Experts of a small language model: a sigmoid router.
Below are experts of layer 3 (counted from 0) of a mixture-of-experts language model. Rows are named router (the router's row for the expert), gate (a neuron's input weights, with its number), up (a neuron's input weights, with its number), down (a neuron's output weights, with its number) and show model dimensions 0-79. Each number is 128 + 32 x the weight over its row's rms, rounded and kept within 0 to 255. Numbers have three digits each.
After each expert's rows: a language model's description of what the expert responds to; "gets" lists some tokens that make up at least twice as much of what it gets as of all text. This comes from a sample of Wikipedia text that the model never trained on. Tokens count by the router's weight.

# expert 7
router:131100183089119173173125125183170028166145127125106075093131104138067143141171154051101117136106139077145155096134103050097121165129063199126131155112122142150178169103149059156142136131095159132121118128137150133067135178129193092181112156
gate0:155177141079146149115104183085179152154085095148087117083075099155139075125140135176179163100057136134122128088174103166086103121078133175052132121105088107101084103171137111187129098149140185127106165150150135077142082149160173140180138104
up0:086184134086144075144166128123101163168128092107104131107089099200132125118076145130160158078150158133111122121111151162122097126125176128147119116154116097062089110126150132151131120191130155097177155119081145113151144119153086174147133151
down0:114140122168164164110154147129072116115164120104118129208127047092083187109153125109095111097097116215062103066191121090100144147173157105134104175131048124120133137162126140148175164127104123092132102078098133106195135082122089152118125188
Description: Label colons. Colons after field labels in infobox-style lists (Genre:, Species:, Pre-grouping:), plus table pipes, dashes and semicolons separating values.
gets: ":", "|", "-", "):", " -", " –"

# expert 31
router:123195116186090169148109130126144111154163194119150147132071139187115129086127164111154129083077129128102166078129090152120151106107092148165177136089106156101096169132115137176128120121086124113063120111119098091108086126106125135086077170
gate0:069164155143176164128168065074074135160151166109139125054145131107129144113107133082163097106149167134150185131120120152098126166142122153079136110150129134096123105193111167186223114104154094136126120121160126115143138114154167108072056113
up0:170160121148157116113182096150124091165199138066179143178102127124136111134131136142149145164078110142119155088100181123196143133139086133146151082177123087141121092150106092136168128086128115132157109145136148157039146145143093124137123113
down0:134189141104145153124151096077096130123116116150111132143131142153096113130167148194128165097116104102109123174143153126174136186063072126085150169142095127105110164095164129065134118193087162124123158132114139056123099147133143102154122152
Description: Sports table cells. Words and prepositions in sports results tables and medal lists, such as gold medal, girls, GA, for, with, at.
gets: " g", " for", " with", " G", " by", "ian"

# expert 19
router:161143104175125116117102062121132086152131134093209095116105152130117130148154165118121140150105133093164167131173079101151136176177098116092154172098154132133210150117117089129094159121109084166058141172056095132158166150115184148112102146
gate4:103080184158125084174094120154121158088171174105154169116100169181110152156144128101099134146143155094078129084158116107154127140095110129158108135131145183168181137136134120091114111061087114122023144104158153024125126131149122125120126108
up4:135174110171115097134122112124113136135113127171139151109113137127173145139133116100129109156104136105144145179108123113133108192117075119061157126122071182158130082128138121156173189151087116097091135149114136114102129126075138093235038109
down4:162096139107130126136158159161134081143108118089102130124164128097145165088190097097135177130121161146169095060092164097125139101128139160124121154106130143112154173099145123151144118083121134104150183119149189122115089131126190158137050096
Description: Foreign name consonants. Word-internal consonant pieces inside foreign surnames and place names, often z, g, k, as in Ramazzotti, Trifunović, Paykan, Aichholz.
gets: "z", "g", "d", "el", "r", "st"

# expert 10
router:100121185097096120107078098198142100142137124151138090088098070200175173088068158134117111161141118134198157115114117139156101116145109201096129190095102110143168164123094130114121102088108160174083107173168123111163133177116181142130146157
gate0:167174118060061171110131072133138121116129058128146108166087134141193141144097167129139150128151113149120181116083157151172117114119115094116113085105088097061180122110090093176134138098056078133147166142172104124152181129143161086178079153
up0:130084169145132136092135145172107129193127154171109178173096064096095153153078151091128065144110124111106123163139107161136149039116137083135184154108143112211164053114129104132130118131092213107143135193108151115130127088155090146114130115
down0:103119086157112104086126134162149091133112146163056069140121122123142152122145163098102067117137151200143185154132126077119199129126109135096150143139157096128068077109089112129145154147107140137088083147122196145111143107132134107130116117
Description: M and m pieces. M or m pieces, mostly word-initial, as in Museum, missing, Mason, and in units and word ends like 24mm, km, long-term.
gets: " M", " m", "m", "M", " p", " rem"

# expert 3
router:075097116140112142068120141119158045112153143145174151109150126197120117122129122117115095151128100113160198057099123092131109155160072138083125117114121106138111170138118020131122140173129089117127100097139165075169112135135159081105134185
gate56:087125150091153097148103095099078026147053172096116097106132126125122119104142126133091122130136159112090116127137147179124144105063089159090084112093165153126087123098164112112078165188151096146157140177105163081116150170109170136152165126
up56:084061149146144136098108157101114132154105117101146107136131121158127132171153088109102188183108111116092169120105135090058070156125127111089140120112139081125060162156137119133106121083086114154108108150099167166105170145099119123156159158
down56:093177077144079121105077146137125119093116115175172150133119160124116139135099132103154129086112126145144134098127140122167144204082111159144161140067145123141086133107151132178088182087158097088135089095086100086175115112120158115101100096
Description: Place-name endings, apostrophes. Endings of country and place names like -ia, -aly, -land, plus possessive apostrophes and Air/American/German, as in Somal-ia, Ital-ia, Bears'.
gets: "ia", "'", "land", "’", "aly", " Air"

# expert 1
router:089163118126124134131137142173102099152154161145167115138164149179124130142118168128128116149120111103183137124104091126160152116131106222102135135137126145133104167203148117160130172158115132115132080211147108175162062182151148149076160097
gate4:173135126132116164121149138136133101109160172110132091097163135104120135119207177094115186153151107134195164117140113151117173095134133194177084135140136141066109178108089142121148122164154126074102075104122153082095139061132095134131139125
up4:078111173132176171145140105114149179074182087112127151130099110118127146099171099154115151098180161118127080123166171156088122145109140112074111132118161154115132195147102118121160140102129208097178064092176118112119168152129205098112122113
down4:187107149149173082121126126121058137100155151113133125131063157112165073113143111149156143143151149149140099165122118111103124120114106109083213124107120176131153146142109122150117111097064118067166126137067199129179095140179137109121128189
Description: S and res- pieces. Word-initial pieces such as S, res, ec, ty and In, often at line or paragraph starts, as in Source:, ISSN, Census, results.
gets: "S", " res", "res", "ec", " through", "-s"

# expert 5
router:134108164150117169144114098134158072139147191143065113147126092129106135115152099103145122108081128091112164111105037096109045105101105152131098087116121150143106107095161117135122152160127086135140106120154131188135091140126148114137192133
gate4:114161115129118194158123150137119136084097168119106173110062104162130082140123146169146122176108211102184133134137137163046151083086151113120128136123122127161171151153167139178100105103139081073141176114092085163119140128120134150102114143
up4:116089111111152114132154096151120114133111164146154158134156173077135157172136104135120177086142146088139174181120103095100196181097057129146095087132122156128098111121105176164180125130156105165125143131132124099126127192126071151112200091
down4:130130080172091092100123176126136067141149089149195155063102120202099130150137112073096048113180158127159125123133068180117151145065078158126162113150155115119083162158108092067096144180178150103098119150126157141180096117099110142117079117
Description: Word pieces after N. Short mid-word pieces in names and table headers, mostly right after a capital N or A, as in N-ab-il, N-otes, N-ame.
gets: "ab", "ib", "b", "A", "ob", "a"

# expert 0
router:124116179133165093105086136155106116125164165128161051122078155125104114120098122129152117082107116084105125097128121076064125115111092183075093144134095186142118221166161131071125134111155142123089170157122141174178102158073144152178120184
gate0:134137175148133141202131131111229174115155142110105121127067155129154133153162162141131131137144103161141120078127139104125120071116154123147134109147088111172147113093166128149111158124095109140135119151133091124148088142101155124145175110
up0:142143054115112150099174175123067089172076089100160153146142156081133137120149147138189112119148161133126138098194104123116135154140134116097104096127130115134114071071087112185088093137126129161152119149167115161137161108164043122122172131
down0:168094129133150127117170166145114153149137160143168236116087153067136123147074106124110118129099094140138110089144172102075109151136140128205175148145131107177120134119072133138102164145143121137174145150202095143133100069163111095149056184
Description: Mid-word v/em pieces. Word-internal pieces like v, em, ov, ult inside common words, as in lar-v-ae, medie-v-al, t-em-perance, E-v-ents.
gets: "v", "em", " v", "ult", "ev", "ov"

# expert 24
router:143181163114106134150135110106127081149196154167134099122143032143138123149157170093142149090164119118146170044172127117088143129151131137164130241136135081140131156124186123113111120110125156185161092102098192102084121150099157099111144155
gate0:154149065134115156074094109167117132098114089113162117138134093109111066151076115147145138063125127056134088152127142082129148139220124095166158095109177131114132121110089187131167202116215113084120100123171115140146091178120080086103170140
up0:225134061152148097118167118115107149127182158096109106138151132139103134169110132105128146129084126124101149156174174162177182069135092176119149131129065085164105124148120068098112085098149156069103147135113099120183152162108114078089089125
down0:143160106136096120127081162122093112225141119123134079174104049105181084171122110117099147132125140114137145101115132047098159159125148093075099134160133153150143170175080149119132113092156135197147137107164130149087135107118171114199128094
Description: in/al word pieces. Word-internal pieces like in, al, u, qu in longer words, as in Cont-in-ental, F-in-land, Inst-in-ct, Re-al, aqued-u-ct.
gets: "in", "al", "u", "qu", "ro", "l"

# expert 29
router:117102145130115148146136159125144116143169102145112129062150143151149146102076165113182138103101093079158127154129123143110099122058118146183105129149145068132149170098133091179134132095120121164116083142142121179144136111110105091127127133
gate0:113112141128122087143131166133183170214139079191136129119110102153174119105073168133176131103118168091229084173115105180123108104107106097088132122137115111079158137153163081077106142146114171137143150202103109149102152104190166156142135095
up0:015162123125082141164126085090071063171118077167098126151119154078167106119155133125158112170111113119118075135084120178109119132089160110144117166169096154129145169151157065129078107138096109116109145117121107115170098133090039128123143141
down0:065152156123129129133133086099098162139125119122123159131121140094088165103120102089130095129097130088138139178106156122128073144172089124135140163111107131141134169157187115155183093057162158090107118151150080136152094101127079153121150068
Description: Commas and conjunctions. Commas and coordinating words such as and, or, but, than, &, separating list items, names, dates and clauses.
gets: ",", " and", "),", " or", " &", "',"

# expert 11
router:136148188164102166154075094151129103161122157152136169109091126126075089060167142159177102154109152148113132120076084065107072159109131132140184123132123082158155139132165104163130168151077100141127116138124102164181110129119171110163134209
gate0:148115111139063169134119089100162114116052174118140062141103139073130155095133139174155129196086122193151120171085158159147133136105072077102109162091140122163126050062135113130140187167074136071134105150085105152142100080132161146155101157
up0:096123112142168145109148128103090128135188134132161162117116167114145109092095145143133157096107133079139076165075146107150083146068102161111181149082109089029060140139122141147104145150175111163091057160114157104161109066090100124148107144
down0:084080186140120107162129132125110126090104097086115132124114081141139141126173115135103127120112117088112142112134099180119157102158173144142158071210134119131097111111128165092082151093130117137098112060172132168119199140126113142187112105
Description: Taxonomy name pieces. Word pieces inside taxonomic lists and infoboxes (phylum, genus, species, authority entries), such as Arth-rop-oda, Caenogast-rop-oda, A-uthor-ity.
gets: "f", "us", "ae", "rop", "ic", "ist"

# expert 14
router:120169148164062103135151125132178121156194108111138101112079124145122125056132172028156111122107124135174124108143119106092183114152090176103135171160144127107106115120146091128073112086083132174144106151121165128084112158149133118092115164
gate0:116142194137107094137138173138146169065168143118147163144149151116118132104119128155171110120145170110093101113094099111117107154121169157117117115123095168147096102090137101118113068163146110167120162142143095100104122091193123136143162103
up0:169135121147124130117122091083099160128138183113123119149102130117146156122196148148154157162111134116130145056131115100151135132167160105076156119091187127114106160114124148154148120129113125155131155091081096140197146104076120146203043115
down0:081091200144163113089140147156147137172160211134120197184129162098166142095181076131114069130138189142141186156114171160067108126093161115096146078127142135125130108158129153168154123159175180095115095097111117091132076171095160131104095108
Description: Table cell separators. Pipe separators between cells of sports and results tables, usually after a number or year, plus semicolons and prepositions like from, in.
gets: " |", ";", " from", " in", " of", ");"

# expert 4
router:096149183098173126093104141138173031186188136134175073105146164136159098137104145113134076119084110118149123144132077131122108102100111126144161132093161093140157174114089103133136148085092142188094137133159132167103115111105128069128136121
gate0:164122143120137102100112178132129120157176035191125072111120128171082179113067153120135090106117163134145155113139126169144135109204128155101168155103100135120094164095149118120113112142126178159132078120145173164140134171144141150095144135
up0:134124115100175129099123165138173205159131135111088119152096097122167167144130159154108083119136138160173085147118074123133093159167131086086123111138154104101162124133156149141115170147108116133137151105147093098110142154188144093119074083
down0:131154169140143145104127142126113067062170115110070089105137078088159194032136129137079075162141145167150085130120103160063109158124143102196174146106129120134117109094142113122146081079161172150106120113134089113110130101193110126097056122
Description: Capital initial letters. Single capital-letter pieces beginning proper names after the or a, especially P, B, C, as in Packers, PFL, Bazemore.
gets: " P", " B", " C", "P", " F", " H"

# expert 20
router:117130104123070137144098100148085098168146128115118086135136164164102125078130111098132109060097117105146172139117085132084149160118123161142092082128105134106162182135182094116131153117100103126085157115111174133163131202105160131138189180
gate4:118117150164106115138081130080115104109115180120132123185135162146140170091211177166072131181079116122045081112088146110152148143108171122067142121119138136127152124078175144100187101153146115111131089088142143135187153207124107164161129164
up4:116152107144191159099121115086126125161080104127126141163156121091094119167053074091114121115091071075159119103054072124152178160074146154096135138112121148168129134066092101136121127157146146164078116161124156144145079143076153174089096208
down4:099154098136170115138111086115121089118106134132096135129077123122127125141096157059153159169154142173135073109117095156142108144113114176132192203141139087078151158130131108099108180167143104129142154126069113138133163133119192148184125156
Description: Characters in parentheses, CJK. Byte pieces of Chinese, Japanese and Devanagari text, plus the first character or number inside parentheses or superscripts, as in (Austria), km^{2}.
gets: "A", "C", " c", "born", " (", "N"

# expert 13
router:156167123143120138109106117142173058129160174095126135144150140212158178137153166123171123111111116111135170097137117099115106181127069145084140109150141154104167172118139174155149171167076162062172088109054137071147100153155212079193161181
gate0:165149141145076122099127088080099096147077083135150129190151120115129179140161169097145115143166110155080204118112110102125112184132123116123112148125157136125092157132135104115180143105122109088184121151125127141186140111077133130160108152
up0:082190152111170157144120145138134074094096178126150120130089121130116109184112114118076095136127128099193108169133118083149102072088128084106162100087171132092115082133136124150106106125109127147135136196087146128092135126120168127174133078
down0:101107175152062149126105153122112131119116110101119071090159165068100090094113110075101068171062160096116114154157177145099150144179177045174145131161148105107062201093117084130093117107079101165098048121164141128156065197154152167090099149
Description: Plural nouns and endings. Common plural nouns and word-final suffixes after in or a year, such as people, years, elections, traditions, plus quotes and dollar signs.
gets: "\"", " years", "s", "ents", " season", "ers"

# expert 22
router:117102142166155107110088121128114103146139143171087109087110111087145173082178150099184032168147084125117177046110108084128143152153096102068044132104167098146141136148138094136125129134123151138112098196077135164121083162103155176165120104
gate87:165099127168115142158142167129119120148129069103120117117077174167124147159080118133171122105073151113084091113154173134171173117144095079112140098182067072126142154132196143106184117202145120150156104137097149135087105117120118124162102135
up87:167109127170082117143121121142132154122072146189081146210124103139096155124173168127092171131115085089143104105064110193144125167114103122147117079082149104193140157092114154124166088131071110107152100163162132137136138108085157122110134087
down87:110126126106119147113127100158168157142116162138169157111163199144112083138076153119127145166116101120131081098157105189129147144122132086074129202126135200143135101133144133128133173154147149087138087113164052119099107166103179153136134141
Description: Romance word vowels. Mid-word vowel pieces like at, a, o, i in Spanish, Portuguese and Italian names and Latinate words, as in Viriato, Ochoa, geriatric, Opera.
gets: "at", "a", " de", "o", " col", "as"

# expert 2
router:152160163151143113113099179163176097111167159175145161100180120146073140146091156071142092109078088112137108098143125095066135168144133146080152142142092116148129088112138131128144158127083177107119130078132109115155119166132130127169129180
gate0:147127103165091113022109148193152152061148134125110174097162131161141112150098185111102109148157136155076138151165150107092085153114122109180114133109157111113126147125180142151084097173176111103045103159123100091195109174138203110113086107
up0:120150118078188150077153109160175147074104109094148181171145120118090123128104144137073121110083087078123130110119122093094108090133108112127191186124130042112146131128110138099171165121132067126113155161103150202187118139175108130140136159
down0:123136187121098128102094145177152063164116141067107138097107170099122139138160122169076060106144078102182098144161154128092131062110144121135064164148132142134088099029124115093107156059139122103072120113095100136084136110113106118117161201
Description: Of after quantifiers. The word of, especially after quantity words like some, many, one, part, plus other, both, including, as in many of those bands.
gets: " of", " other", "ther", " both", " all", " more"

# expert 28
router:132191151155161152153092127130124050172115146090144116117129093195120128158084144110152095173109058100186193113123102115113092109176051162100106120084183134178159168176115091080091147131118157139129137111136151212084124143137156115106134137
gate0:107114127166131122157177120178123115160152109137113102146120150109158069083076116165144144077100112091119111098170126100100138147106098102129155119100104108082112147173116095104148110138172124120087064104169210110095089136135086062115130098
up0:152103073145160171119167102147109101177159200154107127124097042100138131057118137129105096173160169102078094126148099122139128122181140138144119124104158102104087128072101088137135141139134100157070123100113193121196128092100134124141152119
down0:118069135129209119101139115118130148108120131100133142127087065122091126160155102096139105121129142121093149084212091141109185120139092123132149122161136133129076095154088149100085061201145131100142162103126117121131096124068088136092086081
Description: Sentence-ending punctuation. Full stops ending sentences, often before paragraph breaks or new headings, plus some hyphens, semicolons, closing quotes and clause-joining and or but.
gets: ".", ".\n\n", "-", "==\n", ".\n", ")."

# expert 25
router:148114148119126129118105138168141118103166141122132132154115080121130105045099127115148107126094098141158170164180084125125103136109097114070137171112089100111090155126085081156127141142121165148041137149142126095155077147136145137122106158
gate0:142102108054109151093113135088137196098129104118150183121123148129155145120094123104113057175122157130109100100123096073132110182107157107072153185087118157197165145124124150132086115106095144115099143087126097106155124133114135129120135112
up0:127124146073153068115142111105141131100148113115091186085168148084049135105145155126102149060119122120089124119089085147106099083078106153074159144084121135125171111173152048165179122163077152144107146115155152100131084122129164149094083084
down0:101111064118133122112092107060126132125185138148140160164103119129119151154131166142034174121164201108127187134144102167114168092135132165122103134155152142111110105139169078119125169105142134111100111183167065147069210141106133134142146099
Description: Determiners and possessives. The, the, his, its, their and possessive 's before noun phrases, especially with the after with, by or in.
gets: " the", " The", "'s", " his", "The", " its"

# expert 6
router:100113106153101174096098110129172076129190127165142097098066129170102140124150177136114135120103101119181150134150112139108117156131066132066107148151177149110166160067185110094092165172098139144154168146131125122071154130146129134100188149
gate4:135181105109143139133144089116124109095087094119144149135100133127164149191177094139121139232132182085175120112081127091127134156103150143134192182112092171113132129175184121108176158124120155149104152121122068132086115133144132123141131132
up4:129110076137157140131075164111165133091133106135157104131124088103133146090140185165151157116113155127143102129092066180135126124135171122127165093054154110117095140144151117122102153199172170097111095110104184136181106109135118167151036112
down4:070167080094173191146154129141156152117106099168109169124137106069110142186105194113143101165094158150132162148134152146137102089118102118066166092156137159137102116167157141127131200135131101115124165122142127125161166069181138104144164097
Description: US place-name completions. Final pieces of place and proper names such as Wash-ington, Illino-is, Flor-ida, and City, County, York, Street after a name.
gets: "a", "s", " City", "ley", "o", " York"

# expert 17
router:102133173142140107144091165129114109107164099125114108123108142164055174123153154094092162054140112083148154065107115130126094134106113103125169155129094128145142106085121133085178120110065142155101160146102118124149126126106139131105135106
gate0:116099144140166100138124155172125103098163142144176053121134168121179147127127166144106126110139120127160155155111099174149108132139113142104143107140060068164098091122108134083143125129089181192151090137153131132088159076134102089166180153
up0:126116191139172199112140115195108079150123174150116119100142107166116139141129200124124122141127107111133085146140059054173136089179155068147131120098157139131117078140128147117152129136139140072047138158114093096149132128175193092167125123
down0:080119123158079115147177166118109064095129101046087088128161146112108095156150150096062167139091109129130090147152117107156091083136122137076065149112150109122165127147116107151177132096103136198171155161080100126161089090055083161140117130
Description: The letter h. Word pieces containing h or y, mostly a lone h inside transliterated Asian names, plus Sh, Ph, Wh, Y, as in Jharkhand, Zhonghua.
gets: "h", " h", " Sh", " Y", " le", "y"

# expert 8
router:092095204169128102168100105121123060152134141188080133131108097175118213077112153142176079148097133101196137159131109119108133129090099091112151232126125080133154131148125121084130144139126141105095104146155160076074135102132152130184095143
gate4:116163098133136135129123140102173126089109160141221175143177117150120148155134162150092098066141061146150073200110141185110170116104146087114061080152136107129125115124117123111112143083121115079144119121107191185095095098164138103104154147
up4:080125107165152151135121159070122138117092139159087193170107180113104151102147155091133161144130120099142109153095140146117156093095111077117098133133167153143138164100120125159055107089155105112064156081155164171140098094164104095135111097
down4:127146125136106083151157106132094182082134122180073162154089154150104143135152197151160040121113148132109137125134116083126162151154176109157124165155074164089149107141137183158132226152133141091090208142162123115093106172166092141122176154
Description: Verb-stem prefixes after was. Opening pieces of verbs and nouns such as cl, comp, opp, resp, often after was or were, as in was closed, was opposed.
gets: " cl", " comp", "p", "cl", " a", ".S"

# expert 9
router:139176155093112149154088107110150120150167157146178079153083193116113144127172173099149170139086094101156164126168096124183126124119092197117139099125178190164112119108178096123128171107108119137091058113093184186117105106131099095158174108
gate4:120100087081086120162077134145131098162158107156132090154104167109081125167152172144152167132114049113147099152139114166199140129081153103151130129143121135133185092189123128144136111123110142140162117165220170101070112082096139141116105144
up4:119211133138138154142172088079102090122120126120112133187096155153136158136147107101126149075114126129213150156142118174192127142120170135117069082176154131159104128148126180113088127175145127119110127155118142167093104170110132115167099115
down4:103132173080134111142123096108100191154157125085160059157135144058184185090152138067089123178087171104142181147151130061200095068123164114128190158111158148166144092214113140109170125148126166119048124150112119141119160117087116127053142070
Description: it/et/ot word pieces. Word-internal pieces it, et, ot, ut in words and foreign names, such as recru-it, metropol-it-an, Pak-et, d-ut-y, bankrup-t-cy.
gets: "it", "et", "ot", "ut", "rit", "let"

# expert 27
router:114164132119103131172069131150174021087142124125129130134140143090169126136134123058200112147113108089145163095184083142122112137125075169081198173178132155156106136087103051145098111157084171147115123125100105184122067187126146107159158150
gate0:163144082118055129185150097113120167146178168113106089116096131089130115094125108066087114148131097127107145192135123074139151096085171127108104171148149164098137101151112109054184070152145128125154127139147133171086100124095188124155136099
up0:167156130117135062085132153051153151095163145142158133137166096149151131120179172115115127120161065119107085188104122138209067101119094170092163160183117171082168180154058179118126173160205168090155145123165140138197121180082106150124107143
down0:124140156071154111113080155112170057162103131122118144142107132166136131198147107184103119123114152086177126099151163159122159102138104110101146134184135131134127137094130131129142045153062158112070118093117127097121163067097101160131124152
Description: Past participles, verb endings. Verb suffixes -ed, -ing, -ated and common verbs like made, used, named, as in reject-ed, repell-ed, appear-ed.
gets: "ed", "ing", "ated", "ted", " him", " up"

# expert 12
router:080164125131090119104160145124128097139180158148109108165111122156137239137091133085154128156112117096169108108132130096145140091123109121132156139105089120154121171121187148175163140097066108127119083131120130108183165110071113180111143152
gate0:181143133101121114078131110041110125108097177112117086093126103098105131161099124089151131136124140213096164196142142184153128105092111187162113112168109091160161158141139169181124109120082139080069171109148080148131090163140155110166120155
up0:137109141190168125125131130121100137078107138107141103142167092113133106112051133140127120120161127081114171168139139081192141163108135091066125101101142089104180146184122131146121151094115098141152092086138100118128146075153127093141071105
down0:098118152136144146139153100157163109148098108107106195144147110112131162137154123140147155193094150156104108145073147172155133131103146189104078154139143186107118117116111068049137129103123121174173145115126113141161175103160153076079127127
Description: Word-initial ak/w/ex pieces. Early pieces of names and words, like -ak- in Zakaria, Shakharov, Waker, -w- in Midwives, and word-initial ex, cons, sup, Mag.
gets: "ak", "w", " ex", "ap", " Ex", " cons"

# expert 16
router:116136125155136187106080139188151119151149151181151122136142117190112181140108138120126130123086151145127138062106095130179129140103086200157157117145084117171137141117110157168065158106122202108115124153151128112136105197113182147141162170
gate4:109107114067128184117151108124168099130132152092137077189141094127196139156107108104208145143128163080171127126100098138134152064155084134088139130104111127203150135102143202109162105162171123084150163093153119131121125120123082131104172129
up4:084143165149137154113106103160155186118090134181137121164121137096102161126107116083138173148093163119149141083164176092156151111119158074130085093149100112164157116094199181129184140092113052120129112085159120180171157143134092096106171137
down4:116120100149075118151158128083101134107131108163170092161109075100107107143193163111202061122129134081153117152109101112082051138185181102128105138161098104055156093080177074129143187139146119126159173085163158112117150165103116150108081207
Description: Non-ASCII byte pieces. UTF-8 byte pieces for accented Latin, IPA, Chinese and Japanese characters, plus slashes and LaTeX braces, as in López, Gē, https://.
gets: "/", "}", "1", "0", "_{", ")"

# expert 15
router:116107170105119126165077123162186108128144164158121145088094082109118145142070138135189088058067110052163160106147110124098072158134110148123144175086185130158118133108121118152115152121028181097187156096086107199134139181088125086175153136
gate4:160084096126124163139099160123096127094129159145137132177101143105108180137124040075151096137174164167163154109119158134161160091104157116143124119121161068119148136120137123138125132106140203165175108161119132101131147171083125154108118144
up4:097144075156154141143080196109075161099138154121104126104131116074127110157079129213149158092131118148103118130109117117109158126077074139135134130131145138141148122113073114131106175144118155178125104153116142143158131171102141113146074089
down4:141126173132149123099119111087137131126111132071137092108129140153094104113151160097115092121113107178091126121102146118104096177124145130154145108145199146065148083212144172119102150126155140112138140153138150151130145119183093150130158108
Description: Number words, e pieces. Spelled-out numbers such as one, two, three, plus pieces completing ordinary words, like sevent-e-en, sl-ight, first time, cl-ose.
gets: "e", "ive", " two", " one", "ight", "one"

# expert 30
router:087130173122144125132112135182162096114181142118121149140105075120091183135137141096094106061128041086141107112105099097093148197195097113100097193147122085179140165065114085116095170126140161117129140109133159207151098186098180082106132191
gate0:173099176103128040108117114123101108166177120118098171159142132142113145115197119095087176137166165140149051058094151138101133074160132145109125152153119110155150161150146077094107100110114153126128186127129135156166058105173169116130138112
up0:192169146122141112210091134106117174153101173165087120111146129099088129148237243096128114134154184115146146156127151168174124088105120118089143063099111103154118166082155127125093193087149135090168112101149150150175122163107136106132118168
down0:073189131141103166140139079180104169143132101203159122132085137122085116093189130104109103116162084122124126081087191058112169127126168095118101094137125093118116094139117131063134154142098098158133126127133132115179102097118090133166147143
Description: Spaces before numbers, dashes. Spaces before numerals, year pieces 19/20, round numbers like 10 or 50, and en dashes in scores like 6–7.
gets: " ", "–", "20", "19", "10", " ("

# expert 23
router:115113142142090143172088105143164096170169174134113119123157204096134117170103165112143132107106094163133176154144085153116081156145108159144124159140093144120129182121222126134105152098140188146108104098114158122147155149140124151086178149
gate0:160149148143102126166173146106137156186123123174135100166116112131089144105132138133141137103152079163123098101150136114162098094110135119139117171077124196105082123088094106111208085100112063108119099072199109130119152141171112206109096144
up0:088135139090114110132118164199139133094132091174110080139177148211083138112158104171155154052040161134096147161116159171088099175166153129105173169143126090079081158123221136131126121088171142145149172114097159166143167177128133123146119153
down0:127130096125136109157089153182147125149145174226068182140101129174096152076147060122111072097153071118104165176161127124111140088153144163093165124126151081085141143100146126116054102161163092163171088156060095174144166133197183078192114116
Description: Media and award nouns. Nouns about films, albums, awards and programs, and word endings like -ation, -view, as in Best Feature Film, debut album, Studio album.
gets: " on", "ation", " film", "er", " Film", "port"

# expert 26
router:145126122177108127130102124134121105105205141130196141188104098170099170115144108087121073120075117115164125122156012138089131120204106124121178145167143123130133091118135163092091154077097108124164136144142103122083102120077164111098129145
gate4:105127119116113137202141159130135130137105119163148122159143151182175148123149126131099154095148074135156136131122119144083131096143150053112180172109114083104074140124144062140217149038127098138164125128115108172081157157136122120146161144
up4:089115136115173142081171084171070135137171136166145133112136122196069076151084117109093130194137123093092135125122191063079134108105132153106101137120151120169106172126141095127109122147160123093149136150182102217122109123090059104090109169
down4:100147127096140115133137114128176143210102217163162154122135141161138149140183115151141092103104180156136134153158090098121125160179062095093113077114155111143145148106079104166134165133198187119106170147104131167101126132153135173126124143
Description: Name pieces after capitals. Second pieces of proper names and words following a single capital letter such as M, B, S, K, as in Mr, Munich, Kuzek.
gets: "r", "en", "am", "k", "ir", "id"